Below are experts of layer 7 (counted from 0) of a mixture-of-experts language model. Rows are named router (the router's row for the expert), gate (a neuron's input weights, with its number), up (a neuron's input weights, with its number) and show model dimensions 224-335. Each number is 128 + 32 x the weight over its row's rms, rounded and kept within 0 to 255. Numbers have three digits each.
Before each expert's rows: "gets" lists some tokens that make up at least twice as much of what it gets as of all text. This comes from a sample of Wikipedia text that the model never trained on. Tokens count by the router's weight.

# expert 5
gets: " |", ";", "|", " int", " 0", " 1"
router:126086114106088117166103121102141135128191197070120101089185160154132123171125169144087197162114154181143169152117117110193119180122182143072110071110119169139130153132144122174172106151149132155109211097129104200114129154123108186159148123046113189119141156115158086125127114058145090097165092166081102138139166127122141176195152118116
gate0:084170134122120141180099159102152131128155108159125158103162165212105096156071171100104106112144184123082142117091134117138190120128157145108135149169108159124154206131183110141131083139154115131123120118106098137121109119051135164161151125148123132098135096119167086179082145133115140097174111095196112133140174135112202147163137101089
up0:120157118163158120061133127132122083121131190182107139115130117125206158112113112018132121079163128129122156159130088175192164076107101099151136102181133088153131147087183141085155141137157132109100130153146132200189156086174140098123094071079198077122111110092134122149119151178122142060155128137169166094124091135079164106147105155069
gate1:098144080127157096089176111145154136167145096116075088118140133167162120155113130095086139195134142115159134131149113152143132154130168162110123098135100177096169187169124079094113143086131158137133165107071080190196101185118156124198088129100124185104137071168145172165149187037155135158146106115171094142098128126114135140212048128096
up1:131102096140084115101137174076139122158147165161132161192130125125159133136075127112119077087101126187095120127098118163158183080164117125191082175095094088132101117135150097109077186150116116053149142104115034174170123089147171154137114171153097118132114132144160136120119151108134170096129138164091116124092094104151165170163113190130
gate2:130105161160151131148122099107064073167150102111126124073087123138127127136141137124122138126149155175077119107106170133134127109108112109097105151083137192131136154134154106139136139103129157159066181110114139135124112143144130120107158136160143109123123162101148115107145124167142102126151127143165063157124174140043103198144136091107
up2:048164129074137102067074138163108147148153109144155089137125112080156147134132100127176151133171075113145152210096123184111136121134083104156175140133101160094146119106107185206088139145128140150088176172107100126103095154135207061063021117144118111060163106107074141118099168169094094165111114134153176087151095183101158128164117139092
gate3:143162133052064158114149156137150139158101142130139126028116155086150075185124131130117101163143136157229142088104114159161091137119130154117116148139173117151119109171137162101120151103163171103163171152124122143090115146113082124135099122145104147138115119109140147070091087137141165129134137162079147133097091117127121124150133123134
up3:087073108096058152110172144125134126149106176082122125117168139098132146142126160114083153143177148160104158174116131132143081192082164147165156112177088164175142115159078146187173167118165090147144045165147114134159124072124115149125138122124178118147136127166165164112103116092151121176148117143091152126070127113139205136081136154091
gate4:110126184175162074130101137118197095165154078167175128116085182128166147108147178136167123179097118101122163068109172118152190111151067134121162106089050156124176160161109143149134160128079090181134166119138102160173094094184153088120134103143106083138163124107160111109138134129132118136127137120063162129032137139114104079078136175118
up4:094119136108156090095138111190088095122060070180153152148102125103071154098111153141105177135101160067134184084101131128104128074143134131145118149147150100144122121103091146132139080115145135069148126106183105127133138112142175145155145158135099158124135106078081140064122115086135153135150162110066141127054109099133158102125154110139
gate5:108159105150144166162111097103113100111161142087089178086178109098163159157120130107046111177149080119106133107138101130196095185139143130043170130157162144176115112123081174161096162105168107050080186122096133100146196121104102118144188139063131142117180139122147100104150143119122094206136163124108135167113166149152126147116097105173
up5:151142071088138082141116089136120153111149086191128169132130148096207146089087147150138122143113080081101127155132137138121126115063152153104126111124102141153120054093116142096109212122120102131134062116138103085100110120129144179156106188158055085095132046186109161099125148143155166138131111113115134135150184102092058097166138097126
gate6:168105161168094142117174126122127150097119084106160165138157145092112125109158128158152134179137063125109129142128106082122159086182142135118083209129147125068192185105134103083148117080049138084199164143152157102113125114134123162127079081085137124113134135145148158151160127127102101140147102108110091128070140140105146119122121114127
up6:115159159147131118165135159160090090103149153154139132163107074153110127098106151185144171157180157110112126172073154177150115122104138148158102159122130149107100123081122122123106140167164083080122177172128118155150123113097120143065150124136072102074129112070172135103112142107169159091115076127128117156121149097095159181112126194162
gate7:095148080088090123125124090112171147122169230128105084114178117154150074152059174171188135123113144172164178095159087126151075128093135044151188155119145123141136136168155163149160097117113165155094140148133097165141184131102129155118186146161152083168137146106110133109143139146117150118148174130091128112153152101181097124105101127148
up7:161086148182173196117173126115123123136156112123167148151085159114114119068168160109133132124099147130115110111141127133169184123097118158119155073163148103188159179109115085131147074130099098080128108107184137081178174120095129131091110168078127177152124147169115102105081153143160114125136131138104160187115122148127133122111053146132
gate8:132063107123144115115145083089116097081128124131074140089152124150081031130075133096127115145141123128133139137082159150167052138145146124108106194148116146162079130146084120152137116131122167119050172122143152102127106202106161176176098174119097178155076143152171135159113138137133103070182160142156115059091132193137235165134174138146
up8:110114138129028091169185153109148154108137119159169130133133138082158155097128118178087104124134140139180169131078131141073151166110120166093124144078090148169127134174152165123120111170155091133126078116098163149123114100149125119130062161111139127096179121078108110087152152100109132110116130143142115144091095146098115128168144116177
gate9:150110112141131109137084127089159109121088126120087118125109188113192100181153103159093119134128235077173162070140109130152166074172177121074162107130129100131080118143102120137184175091124158169100160122131174107170084115094127161129189106090095175123120150137130127151089073151111148061063144157144155121084143147169090123113138114151
up9:161103103181160155167139139096099084124176120166023109108125152065093060131127113188089154130150114155108088131085150143119181121104123099182128108068156150087126120096122121093104147142143114105137144100059121168123129182095133137166138185149159148104119182129092077145111155150110117089179075121142093166115127119115061177174080144080
gate10:152146130147123132126162111127185149094133191079120198127126180119127120153144218158079121177132154091094172126142107083097111115097091069100178099088106139163100103103107141119143142155068124120095171100130123131134123159131167132139105115122114064144095138090126098134152123162129103177167120119154172120188113104149135166150152178095
up10:144131157095135112082148097161201154078110165116136152141081143117142143177070177145153117108097109137095163154151138138125173110153082131062152103108171166126019096143122113148107117130035093140111141124137102140188099091109173114144151098120133104046103151095196096141111148229142130104159139125088094132134129098080137118043150107126
gate11:126153117071120147152089154108080132151144128155141103124126139149070173135196097149073127163072130114195114129119167220161117149164080114175157106079142179113131161131161093137141065106167172153095129114139118144131143137156146113152109080149139152166116107094153142128127178118127163117076163099174198182114129091136039139105102098155
up11:155094110137116097168056117128101071110149146126126126103166174081162168167124187106149137090123126162200128119118102124093111144202071125101119144148139107137139118172129134129127070162156135051134107124107139142116079197180185140123143120146116084135132140145093125075199100085147158128086080127104150090116123144137145099117108094158
gate12:117107112118143165192148121128132187142167186114140088131072087143121184129157126138170132128100126082104167145133135099072153162112119121057056122164105164107107142128135113120159181157110192096144123116137108126172168142131132138160138100165114156157142156097105118208164128059094068121093138112116149146125131124167153138121155116131
up12:132189111094102138108116091156162040175152170085149074113064128146127133154158088126097080116130178113117152088076096116123073136158162172130138137066102175128131095150143161096137136152149159108138100061084134142154149209094162112139148114120134104119078130158177142128109088113087082086103121053168150102096077161103140128071069096124
gate13:106111121154122126149137213107156155078137121096220145101117193121147139090124171112048123134140098180033155113118143159149124139145086162126112172151125148169167138107111129099155187130160180140140134160149167099148167096151117094161103075164082131156105140130145164159143138092058140161142172156070166100076124119172112082160146080140
up13:162126068107158099200083164156137142163148130068176081172143193159100166109143093114053109127136094144169132077149135117130118106119062170126142160127158100114139135063130150128149143072147132152123202154151156169140065173137115130165145149149111094092148132165119137101140122146084105100148110120121063149178071153093132140157082095147
gate14:123080169098124164116121166155131153228206120177119148132114134113142155116153133113106111141104092153152172146170113153185115185147066099073176045178136103106098183115184091066192093139125106184063134136141088152126137094169158195105150099108127129128111111110148059126161160140112152121203101115178098143102102109120149125169128134178
up14:154149150109115142117150151142148135179149133158150154095149129165152135155112161082187076102114112148163119130159097143126097115132145155045144142141117127123086111126139175124133145143150120111140113141187095143118090101131163152040099120117111171082071099129153121176151085153099132088122133169105178178113112122098176132152159148169
gate15:172147104116099148115102125096101197121150133130101107099118141186097118160116109139114129096128086070124156177146110050089151186130189144132137119118164156163155117078149145097102091166185198157167171129120154184119124116109072136104128066128127101138148127107124095120117057101148109111164195178081147080086092109108103081130088116145
up15:125189076115133108114171094181177168108121175160167101102149165079123130185143137133113178120132092153130097113111150163200157113146067082152128165161157094114066186108112174106147051113145082078118132079153144067069095182122192138130145147161125107123127092099135133129137091125135135095160099129111101140099164022124155116119183078053
gate16:091124135168123114166133130101154074106152131147137117124118141130116133120132136120107172105161121130128118112110173085094132181133094072117090131129142124107115108075134112158123152126155147138103122127157147141144151121129096071145087139109161163094098147153197075089145178130088192083137101161078132118100149156157170121089124131132
up16:163164132152100108109106069114140096128126107108107164099120108185111122144141144078128164144044083089117107100137137175096107129194121126180119141130131085120164115097130164124191211119170140132166111116096082075174107150092126132179112125181109143130136069189079084180092155126150129112122126114107178152119112138089114138120133136080
gate17:094141131128147094077090131199159204134126153159158107146141112116104112170092158081126134165085096128132188164129117100179131144156153084115154102203112130157158081145144146071147128105112091156108127092104123193121142157166087214066156137175183163149159145114163121071090155154151135157151137141117091193154114142096113147131135138125
up17:111132129142124167121132153077138154162133152053132091167115181118122152156106110125116138130154103128108116090146183102108150168142117090120123116113173119119161112072128194071128127096113109102152120093096150191089114163112107180141035156096155103161154147159183126131152147120184053161129066124129144081163135114069091109182176151150
gate18:116151140106152135132108175145102145135164129126106164136144167069076052116126130136137135156137093109137120099102092165203120112150159137164129065098085102145114135046161139098163110135149138107104093135122086102085174113123150135185103155119086102158166127133135119099063160176150056149168143149122118093080111123126166123144201069123
up18:058161123167106065134149156089113041132058123169087178164154165089159077145120129151100149133079143088087136101113148068185146164134099080112127139116136165116140159121139182109199112152109102073117120104164139193114084182109059120071079153079149090106172119116128128145130157138104136131099119110152134176100089155119163121113162136188
gate19:102128174183136121135107119101138158105167121144127101121192136144098082140135113110101197142091184130139116093084210105141114121154088140131121136125096120160149172186184165182169119105160133175084184160124097121165111145138182074094152133049096134123116122175147115038093104153097140135140092150136110153123148089108132163103106149078
up19:093140117125127204187090113098149105128104137086187124070118131189141169130104098086119113132162150121131146130124155084154159128094115130106164136119092176141100180140098154076130129133187204127131133158113108157106084086149138126061067113100134123146106153060158104109173137156101137145079125080147159132132154109177088140077148102131
gate20:129154073117113145079127166168117159156119098089123068117103164132093193109083149123090104121138162127121141117119186116175150173164137153164163159212113158168104103131135079146101132112145123208140110117130146137143157188138139118158157151155150135164154109128191140117094081098128171122085142198121132137148098136147077067122165170075
up20:121071097164153111171118155147131153106163056146128118144119087145156107143059119132150121159175165114088129130190120178079115093102098130115049075131137122088145168115116142126129192135166138061122173118131120097120159148192128125114122122131121093117094110101131116119116115086107112107069121137117111108054161127151112088147082066146
gate21:133063110149074153131071134159070124122128125110084132181105149138131166176113152135109101144099163083074152138155121133150142122114107094132109095126069134126146134110102102071108109095162118136137087220139103090172140171148140069117147080030157166166092185102108120104109091087072096126074120132141171114177094110115074181135116114065
up21:133117124109052084082136203147068151094124098137117133091140166076120101096121098116107090116114115121114129157144094121145104149122230092098097149139111151113124154080121108152161133185082148155108069095121089164142150094115134134113118094180149160107182123099166170049123141147132104127113120104151184066176109133118125171157080119096
gate22:113138167114108162134061156107095105139183108128115116159146106079138166228114148139178149133109124144088172087114125078162136133018196140163052075117104131140127164113106106117165154185111126115159117161125174131086147139091124151110176135122096162099070133105129100116127118161164136165105160065085095173067116167113096161108089125093
up22:132085135143137097170122037164094144133162039116096137081122132146075146193104129146102034051151157173136153137128103105104110115111151103166046169128179124124155119175123128191100115154111063124083139159142087141120106163106045114119147146062116097147167146148137097144122100143116099197142114152165162137195088116141153121075090173091
gate23:119081125123161122071168109107162130126187073133133171055149131093138061135138109125111143154108140169123099108130084134141179173130108097167134096181148085112120131087146151169108149096167107191142170115086140182123129185144184162084119118040084174129101126130120084129106125109126126168121104186163130157110130145139074127101153138136
up23:148135171091117133132121156201101107140135115136078148111063193096105195096104102092147146154114108160105089130104146146090136154161144154100111127090169079121083107134132137073121092110169127203149147153127128144097129135148203210168133103068116128108197150128099108151100123126172128136109126089070154141139146107181127107155086139130
gate24:109091140127087159158125115111078130138199183130172105108130139092168164131148126148144165134117100155151086136137141156138101086156103114121113078117127099069127122136247144156095051137142162156108145149095065100132102148116153126140111114139131185114189121064134164064129138070145095206078151137133113092106132141113150120183125176113
up24:118142223122110172074124154106068133156101104159101129111159041123061171094124153131160076120165132152150129149085151129168156093116038067125186150090175050163117102125195116111114154183144115094156078129116109133127145115145165167122132092187120090116135068177143117123088124122116147173104117146143094149129092120149062138105077079087
gate25:117142072174088131144075128169131172115153138097151139173216207175097045120150172133157063160099091136131116129156219066158062151083141121122168117130113153112115127100089077133087083187152176129103171153075138133076114081131153169076087112103148159067118111110137171114106081129120151164155123097130136100111110124142114131134144099125
up25:113174177069114161094129128201119104143141131122184102137149142124144171137101088081116146151083159091129145098132147131111102118154169108154186170142092131108123134125173153091106118141087093054190107119100116131192137127120102155147124069091086115126120128164097125137173063135066158159138153084122155115118075175127124086148092123114
gate26:122115072181128139145100058131201120103147143118154133136123163084146146081081082139118145099135130133176125150132074164160138113128095109049100095150087109197141146142139102132127121162152121144177097183163129117071096108111111082161120106177129145122062092114119058097110126190099081112159106170166167119046110203129104114156110127165
up26:117140126123132140095159149129118076144140089123067111142096189117149117145092127094153155096135046113083149087110091177136174040086182079129131102077207165121098126144093112143111148131083141085115186122103158089136114128084162156127134098131101128170101081154109150099156112109160148141064123111162107173157137126146146155175135192189
gate27:109127173107118092145152123144111177117109176083140177114144146124109057197145125124153130134060165179109119108124156105186158128156117163147132159164101167195098139170143190150174130124101118068108151123124132177173133122181127186135111102134162111087142113109165127101174132072138110105086205103116107148123150121094212166143151188136
up27:096141113119123120116175133179152179129131120138154129158102106092130086182102088010127112109173118211158096091146032097092149098147104182126154163124126150154119077035094073139131103149097123116092143127180073156124111146121178136104094137121099101117117115084148092121082109165109072115131119140158113084182093096119100097196135162135
gate28:126074140094144144111164161089126101117121146091118077083185127142066110121090115122099114183100081135181076090147138126166083139140134096190071105112135100136167099122151133165085168121113149025124128123171110125074150108018122138167107124163114086168120139122140134168150177125101130119081150123110156132162137215152109124093122144115
up28:117111191164116129175176141126214182112122162150114207096150146116073137087198102120181156119113182083111114152149167120170120165120113108143140080095141116138085133122151145113146161096126108098126157130178157110142121122134166089156154155152172151097124111067129132079073148140113116116138113104188162106156146120119152167101093129119
gate29:124121129089150125194096062100151147140110139080110162039135049097077139092161173110106140181063227142145151161115164120099162083131114142129117165149141130155155168125200131148130060163136091151074113175111107115165112168136171167130115158116168121059125130111103083162123099081125062122208150140039098126138085140133121072128143103115
up29:086172118135075113094170130139095121182190142099088112188097148159125111174129077172182098187155122106163126110129098085171175141142129112147097156158151123153159104133165111122155168111179127039071121131116141159074140141158113127129084119113151163159112083136162190119131105133081147102115112112176128080116138065146142175124032117146
gate30:118153123090070129172125101120113124162108157164181106100147166119172121110126197084140106151125164167081092137088074148130115192063189143141161094112047127120144116125132152055147194155122130131176161157180144109163109142170066139132114103079123138085123097138182136132146161137175092163154155171170088164099184114125154186124100170139
up30:119096137149145115124197160131116119098162112120134040198093094160168143163148144106156170175120123083165103186091144152093151136174121123130132108101144115137146133175113117150225067057143151108094137064093129164100107142068102137139119112110110139173133105140068155093126151145088104100078101169136048137150130147177039087104091154141
gate31:132135111121124121126135148132140084097082146067135085115135181172147120112091036073158152135069093084095138108119105134120115113150128166094166090141132087123120116070106065085105162124107160143146167133169116148123124134113106170189133135162109114138144147048083136155152147103122124106097060110112183076160142171084105128104173089143
up31:117104133113118126088160124083115149119116121149082101079134075157106163173162149152119093114148109155131120143115140165112138179143084057134200077114156129141115146080165146107100154105081111168128095124194072101105146069167164127178134104057097143164119060134173086072116143126185093113162096104154130083129157078097141151155123167161
gate32:142141108164145112122113139167139132171179122113130176112124147067127152208109187137101137157109115093105178106127136184171191131102155165198158109104075135179176134145106121093134147106188125142100098203167125127086153143107102158189138106100108131132114171118144162129170182161105115152170105117114142113103160130096200165110127137131
up32:158096069105173138095089081149159132120177113068161090175132136095136214137102185173135136132091067167127126192186109195172128107112076215146174129199185088106151130125089126133080151113132163103096218131090141111121094167204135161134112121167099145158105155176149111069119120106089137126111161192105103152136109156100125157121124089099
gate33:116078096109123093062045083098138122140153090146167083119142141125088152139095079091116148095120180138125131089129200116115098154137168159081078145082178148174237134083064134126073094096156057127148128118110141169117176208112111154132079162128134190094130134166117109169080094175112115127189153102074126124188090116146104141168094111092
up33:177109136151108166125119099194068096092160084161148111124115154118156072137179148152102180131105135201131137105126124115137150078079118139174115092141114121145180147181151126158119167183111074111104104124070125127121057177107134125101134132120158106110093102131160085192153141141118084133173103127072111074099137145132127135115105078109
gate34:090055127172112186120147161130113180098128117115117131137101146161130125167165140113120185125072148125119151159118148134153090100159101166178134090159096144092117201147118152114125070113098108211156128121135180127133110107104124159176110159058132134141123130128179115171121182163142050086153141080061107104119131133137155139123156136104
up34:135128124155157071111100182137112077156155064166115160137095095195103122145095080141082072129125181063113199186082173205123103189114138068115135088156129105126152127173171181116115174170155121171112086121162117097103106132131092213081148159127138124098119040135127126145103097112157134111105087128087130110152136174169164109095141134109
gate35:172105130115048126196129132099110073149131100104127066150192104115112107166167129147152148168059090093162175168115158188102123138138157147110127113066170155095137144102189087121174130124163160096097159128078109166104124229043129158106120065147098166128184115071106116100151101083096150135088107187120095119102123128093108172110119135155
up35:046142060153081110156157139092125081107093140108113119092108147116128111141104134097142144126194082117176124147178113116099155077141114125122148175106161046098098105109130079148121135101116131121121133133182153152086158076146195146120127108103107087052090100084107091085131155082098104123070082178179100145116188158181096154149165111171
gate36:200152145128163162138088111075087185170143160152087132149124130102130106106110117145096168130102107142197185102097111141173080121144119165146113082118105145136139122127180051124165143171189105163183108116170179134080133053171151121147147127110126145165123150104089110118125084115190085114168148137108085103064140068122092183151136120093
up36:109158112138135148164118089100126159108089184141114119090211070115107120141196173104143149055098171098106127098167135166172145076150116113122081124135139071147112152130114088031162133086113170147144102151168174149146139142106112201094116099133113156073115072156095083085106130151116131171094109177152192152140152132085119168192162202130
gate37:189126130160118103125158152091167151145165131091195172121133121109116117152121114149088119217098200149082096137078137153104113158056142139110157089146073149113144077170113135169142104127148137166107171119136157086144142136102145047178089100123135100143168138141132150098157064043154049073160138192157118122209148083116181194157146173130
up37:122161168127117124074191137105117185149172184114099092173137149133138169178131114128146130119133111122155129133147158142143113135138131109102119128128134082158170144138188183072093096130063093125100074133166169088173126122085131085174161176102094081127098101167109158151086195104115087153133117122169121148072099088162106121098153110087
gate38:209166130117152120113173178131134098117153139077058156170173058144079083089084102115114110161137114135114198102158121131080102108150122108128101167126165173120106130121139067111177155126043104120160120165131100142171076144038094139157114105130134102092143115087142177204124154156084104134120158119118179114084143199115136157152118069095
up38:104125099137081137141071122110113192175135099091147116105153145160193161158175190158156161147151136116032142112147086139134086092127085152135145099126141070115140084123171144101187074157085146163113102114160162151148167119255145122134153112116194045138152186136159182108142111106090074112111150146117135153112153155065108137142131131102
gate39:149124074177171064147118100141188142121129160097165171107158175132102101136101177110083110205092158130095097129166114116185101126155148155099082119155105147135106127175111168121161159160165078122101152142166095146091147126106078142160128114135198135109097100080139108160136215098142142174147143100178125174090132111076159094146127160152
up39:149094202156093108150149174047154130125123167099122127098129112173112153106105126123137096137115116096203147162120072127136157130097083118150148151104153136123115108114093129153161132154105171108113164083134147131122147133138158115120124109091152109166098096117155152146166151108133141151113092095183149164152127173118120117152099084135
gate40:092106165131166161085182130159113140185131120163141091091149138122126135165091105153097126127108163106138149136129076051130133138161146144190165165130149131172152145139115120182108079132070138131151154148066139120148116176092111173151126087139014073101151147144148043118117114109125151119191128127106115217104153136092108149129141133133
up40:138069156117193117113156157131163124127153169095200152200204151127117185109078101150139172140162117152086149130139093124160078157119111120098129188194140156163119124101054111147099160180143078125158100129095177113166152130053170131137148156150126106127079124161126157068126142097102165116176105115174096146101153108130126086163095122126
gate41:086128113166090083146151097106109101083158131119117165129108142088100092145114129160156077144129120084109135172140137138095109172114119145169134082161148093174149129122140176122107081130173116110100151165148137134152140150113132140147220167144107194162099152141128155112147103107126038055132145148102101018118161129143151143132139126162
up41:138113118154103159146118135143165147121158119095116099217116097112130152104161120148136127144102143094116135086126096135143148116136145109133210175127135139137183188105117100121030119093147143155164150114023110210106121097163101101137122161132164157102148095143123137148106081148113114132073122105099113100109120117100136129151160086161
gate42:068143128128178125137109105118106094120106098127153136115111105125125085167197152097155118142168117141126127158160072149175099154093121129089145125139113123094173071080151137187090097170109163159139119162116178149126174078119182183148176159083111151088143154154140137166164117115130167129150120101123171149127176092114080177115094103157
up42:151122105231094158102215148162123119130152156062170148137128149212101145048118110165148099180135115128173177125158169091144092137132121109149148107116165127119133168119100171074082210145133126141076115141113061177145122119119112100133125097171188151133114134115124108118083128157116085157184158089115113121122160142152176103118148084090
gate43:115153106080151186135111138174047137097134182110110060101108168173138155092104172105026085135091163185080115136111100187134144126064110118113195095085078047105128080147135125179171140074085141088147111083151154145129150126166128116155051135149104180101105128095138144124120130131157170143115146145144132139099121131114092170149116123123
up43:134117126123077147155075107098172107145143157144105143140116136132134169112135086083114126184152128153111153075107136149120117124126146122095082111118224056138135166120175138156079081137152124171141158094088135146121141100131146153132128160145096075145142067192122065077130146124069075167105109141137127118144093159089069168167184129110
gate44:072159157123174150151157172149132104110122151091237192084197112111137127122146132091141145157110136164154112139161155131106097105123160115094108115147123136123114076107116126164135160115122118129130096125122080158112073220182164110132091131149104131079208163137175191158126080167118104077160186155096176134117097097183202136195068117123
up44:155078103153073120113120121108137159165159106096171167097047129077172133131145151120151091145165169122138130077126162098121108161093114087174090161079121096095194138123167133089101180098099131152210106094148133118093201132145213110155093136174134072123116123091169122160139097098070148121067124099133110134193098146163107122127123113167
gate45:104100082149109151184166152080109114120211152173122144121128096125153124189099074143130115121127113184074084121118147121151149136146116156187191131145102171126095092164095069174098113096156143136092139076111134071096074157121081105121114129099061152124133147131130172131072101061066134098177034136092155082142097140139125114178099135141
up45:151128102141145114092156105141135101110136196133140116161131098097086133172109154146158127095131070099143141062141159171073177190113068150138159132092147074189166151102118120134160099138173118111080129175139097136169111151159190065149136113097126145185127136095122119118094143144213058127135127087161141078152122093108114112090130082064
gate46:121151095133173100154120134115089168174124097122015169106181181160115099132106117134141174125105083130158107169209100136151134145178218135164127175089115114067139113082131117148147145205171183122134124128120074111125134078139120170133166126120153196070174103088105168114178108108126130167108085157126088104127153096144085166101146167128
up46:137084067144120070084118146176160141116152126105200132077054146121106155119110142143134157125172137134142098153128058190119169156108222116086128154098150101151126074153102184119139090114177133118133141162093082165123099108061140149168162189092092159111175125066095100129102093133131090126161139156152085158102095108089140150119111131137
gate47:109118137153145122191140120130147092086136143163165144129100126170116154140177153111121111120129139160163119150173146120108135195149080185128128152100111182121155210123122182128127148143209093144143137173139105112135118132143168141167121090110077124143120156168160134145161088130173126124130114167110110168146061171138146122075129126102
up47:124151143119124089145109119108197059146136088127092144178151137183094131191114141086076175087149143087121142113077234147094105116144114154113184073119142152126130145177167139102128124109166143192141106092205136104123174144116119168145100092102129150091118135183158090152138122108136138103147184136090058144118103133080093116102117109117
gate48:149096097146146139180150190094119141123181194076093071156133099125127161154138121136097143146037082178081123084104151045153141170091141102117106108085122100126127144155141154079134133181113085209135170088110129161089116183119083106180157112136166132134128182110122128101156113144109104138103148161156165123159106140180169147177108092110
up48:139065078145118164142125119130107082123157152142126112115134128140112197163144106142171110131125152090114145104126102165107107126111146118137118060130137131128131093188092107157095145156124121133149215180070115181086121121122125093117135102096125120094184076096103097100118121144122131121132184137144130107178156217119100108127130146124
gate49:127091146092163133054143141138111135137100150113084065155109148099107196152148101163149166124136136112083168091139151089129136106136174074133157134108123103115138123144160075098123115153041117140088108181193112151119130088115068126177131135089125132096138114110188144131134123149166130172093067184107178084160172094092129099146122235162
up49:187164136084209111136105181177112136130166117181052140074155058121163155101197163172149176102135163131138160103160147110171114124097161140093071160136146070107181088120095058170125118190101112121139102113183072163140146140189164122125134165172057107107149123123129115093152066168148118112124116115140146139135129081177077101132180147055
gate50:109075120095201041190155129121061154116120163101117182114184137189143140147164120168123132095127091132117106094177094124174090105094174142086104100147158085122149109149113059077180137142098166176204110140167122190093129131186199199120140119124079141100155196111068159155094081169218139093162152161151125161137151159187035113111092136093
up50:154119149129175138209110201079125139151151117118107183070127119167163097119149067153091123154141175089159149155170141154178093077139125086099096130160152104106193072103188086146079120118148144186170093122125098093142137115152146174117126109124109138131180206077122118087113073118175177100118149206115109127115164101124144099151135130078
gate51:130149098137114146115152126099109082127150130166072145151176122090153148090104119125073145167189108157099131101134150082094126179137158121090105120129096164111087114120092126125145058102140121154093138207179163100070127104099100172096065118147132134155145113163098095130085127114183124097099118167134066153154148102128090173147123161103
up51:102125108159136115103156133198142171179176112149136110096158159056132140125173120143136128159143115124165166106102096175153060135159131131157086171157080114147090076099094094157099086209148113112122129130128146110094136213144182123111170045086116114140112143158104171091132079065154112151095077134160131158070117147138128128187186176185
gate52:092128144144085141148103154123151113115104119120105134134065131120166149043135134097128165192114134111122153102097111124167105128150099136159127074152133166121161164143117149109150105119116104166155159171170134147181162134194136087110132117136108113130121143134126132150184140138105164140151096141124123070115140102144092103159108119099
up52:153119168069075130161103070142152116098157146145183121106129082155129115173132163139119117135140107137126122121157144176122181103131161092162111121068189175094096163122127141148126113120122199113129144110135102075138104112125083106143141115081119129118113068168058151146118122118160157081158114124099118204076092131126171105107131144089
gate53:202154112136120152146099142148168141130117142132136123143161152166074141108133131144124113104060178158079147116125171106138187136117135102116136141195122179080111180143142093115123094091095099102067168127172102178216107139159098132148154113084084168155136088079108082180116107124166089157104100123114066116174086128180135132127086089058
up53:152202103107121156137148130126181100106158130116122133144151140119169077110132145115182179058139144094138144129143161143156118111112118101175113122124115100185152105088114136192181168117122133121123167159170125085124160178123127129150144121140114174123074124123217122147172163085175126191111139103077118126152109155123145091116239099159
gate54:111084124124140151130137171086107099140171135131117133082141149074087165127095119111108160157106138215136129132110116118136120133087150143127166129114142122098116131138066180069128110106139156090144137123136124145149137070142070086152139114135141116138114171122141170109092123148214143143106132115090086101163089138120126153130135065142
up54:128083088210085122139124125124077113080192134136109113068096110128084186093156071149152054153108145108112138173126178113111085100128076153130117099152168196056111129192135134118126075138126152102115077155208127093169124137072159122186125149113118164141126124105124187153112174135137127098104166138119082160117097147100177143055062178131
gate55:191113181192123134136166097098191199126185173126086178111159115133140139173086143181115078156087099139109113139125120098173134125122143147180133128129085177105155103117136137124147133136145074108116128158136167083089183159100099132041164122137065143144085152153115130125139169119146148163096106118088145202071113143166147083132099106080
up55:123126126096133184116114109165084078146130119148131134150158087165126172146155134071094117159156139077122130128175139055149152057159154111138147169119102064134107123083122115080138153112126111070114125115124137132118108142092105108100125121101112138079172113064075142133116167126079098167132116134168141144086153088184151047124096203136
gate56:095136155139175202140159140110165145156124112115173102071142142134094082193124093123175059157071139165104099153108181110185114116107133118166121147127116154067135146136129107108135149080109141155180153131088116116108193077147131099128128150115111123121122109095113071130128162115086128132116144147158106127137117127148129142113078138124
up56:165166113103134098110141098140111118070108106073117144153097069136051180145154128172121146132131143147114048153056122123109106134126114132063160111114177121087146114151139104134085153128106082135151142176162094119162075164114103140105133136129187073125107159088083086135175153173185111102146103115123078123160126135075101128157144096145
gate57:149129090177096231129080107122090118149158170131091114136178095127049163125131150142089160114145082182099136167090125108137128143063148154138141127102159128138108163094159142153154107066135145105144147089130173124202121105193136191134108138081163153124082158100158112127195127102125099150162124170121073106117117089120115195129111099137
up57:191136096142167163105083085092110148140136130063093194120151070099063104159111079090107156149131138088111148097136154139115196181136102121128122115151118086095124062214115191147106166087159134112116124126080156154114102120146188086136135090178115176070055173147078089137147137163128072130177183082111136147131173108142172110085120120143
gate58:106133185115124137140157159093103097155153127077126154113103094121079139086166128102100127117132061111112129102109180176151141114095148116115157074057102118155126178145080126134115130140147108107115097118047096146098167130105203097165110144109140112149103189127149112165146125131172110152110098166100077157106200124132115162130119122100
up58:164105142117161116181110140090171153148199119153127129133169112152147106160104076067098113083099159135110127084127080159118106122087121198100138110123107130127139129163139105104144137097072156122143062153144132125097097062125136117160180089117141133159098050124120116174090119139130092132120157135133154079167172156138175179077142141149
gate59:086114056168055152157070094127121111137168130134160112091070083103057032122144182152148113159127143099159187110115125119116143109090141139130163111135096143104154125148174113145118090100112158175123125089142203061072167098102106141113145125086184129177048083161157125139167156195195111139159076136120172137113148129090161160099088090163
up59:078183112125154183112110123096137095133124136136161129086129120102093128085160083069147123137152158081127103085124139121134119183147107164163155108126095080075182182112157094172146130123097149216135117138082142124108132111122105137081116127148135194121153174184149085132165147080182176151074134170140126105119187147133094135121152111138
gate60:112156156118178093150125182149158106124104137160104086054108133135088137139092146096098138159089135106120128120120068134197141218121119218143165157117156132115133119102143113106143115145145165126126116165111092176096169123103120073138172060158117081109154102133099170102082175088115111141155153163136188159157089137134085137193117134152
up60:112127150167094113162151136136082076092117128118128174104129128142122156157142183154084136115147110161146057055167116114155132138044124053152143055103203166091061100140103129152148140150161142091153170140131196153096146097143121096141120117164107164096125127130139146091136143097182132152164077176124135163133163131157038099156165117054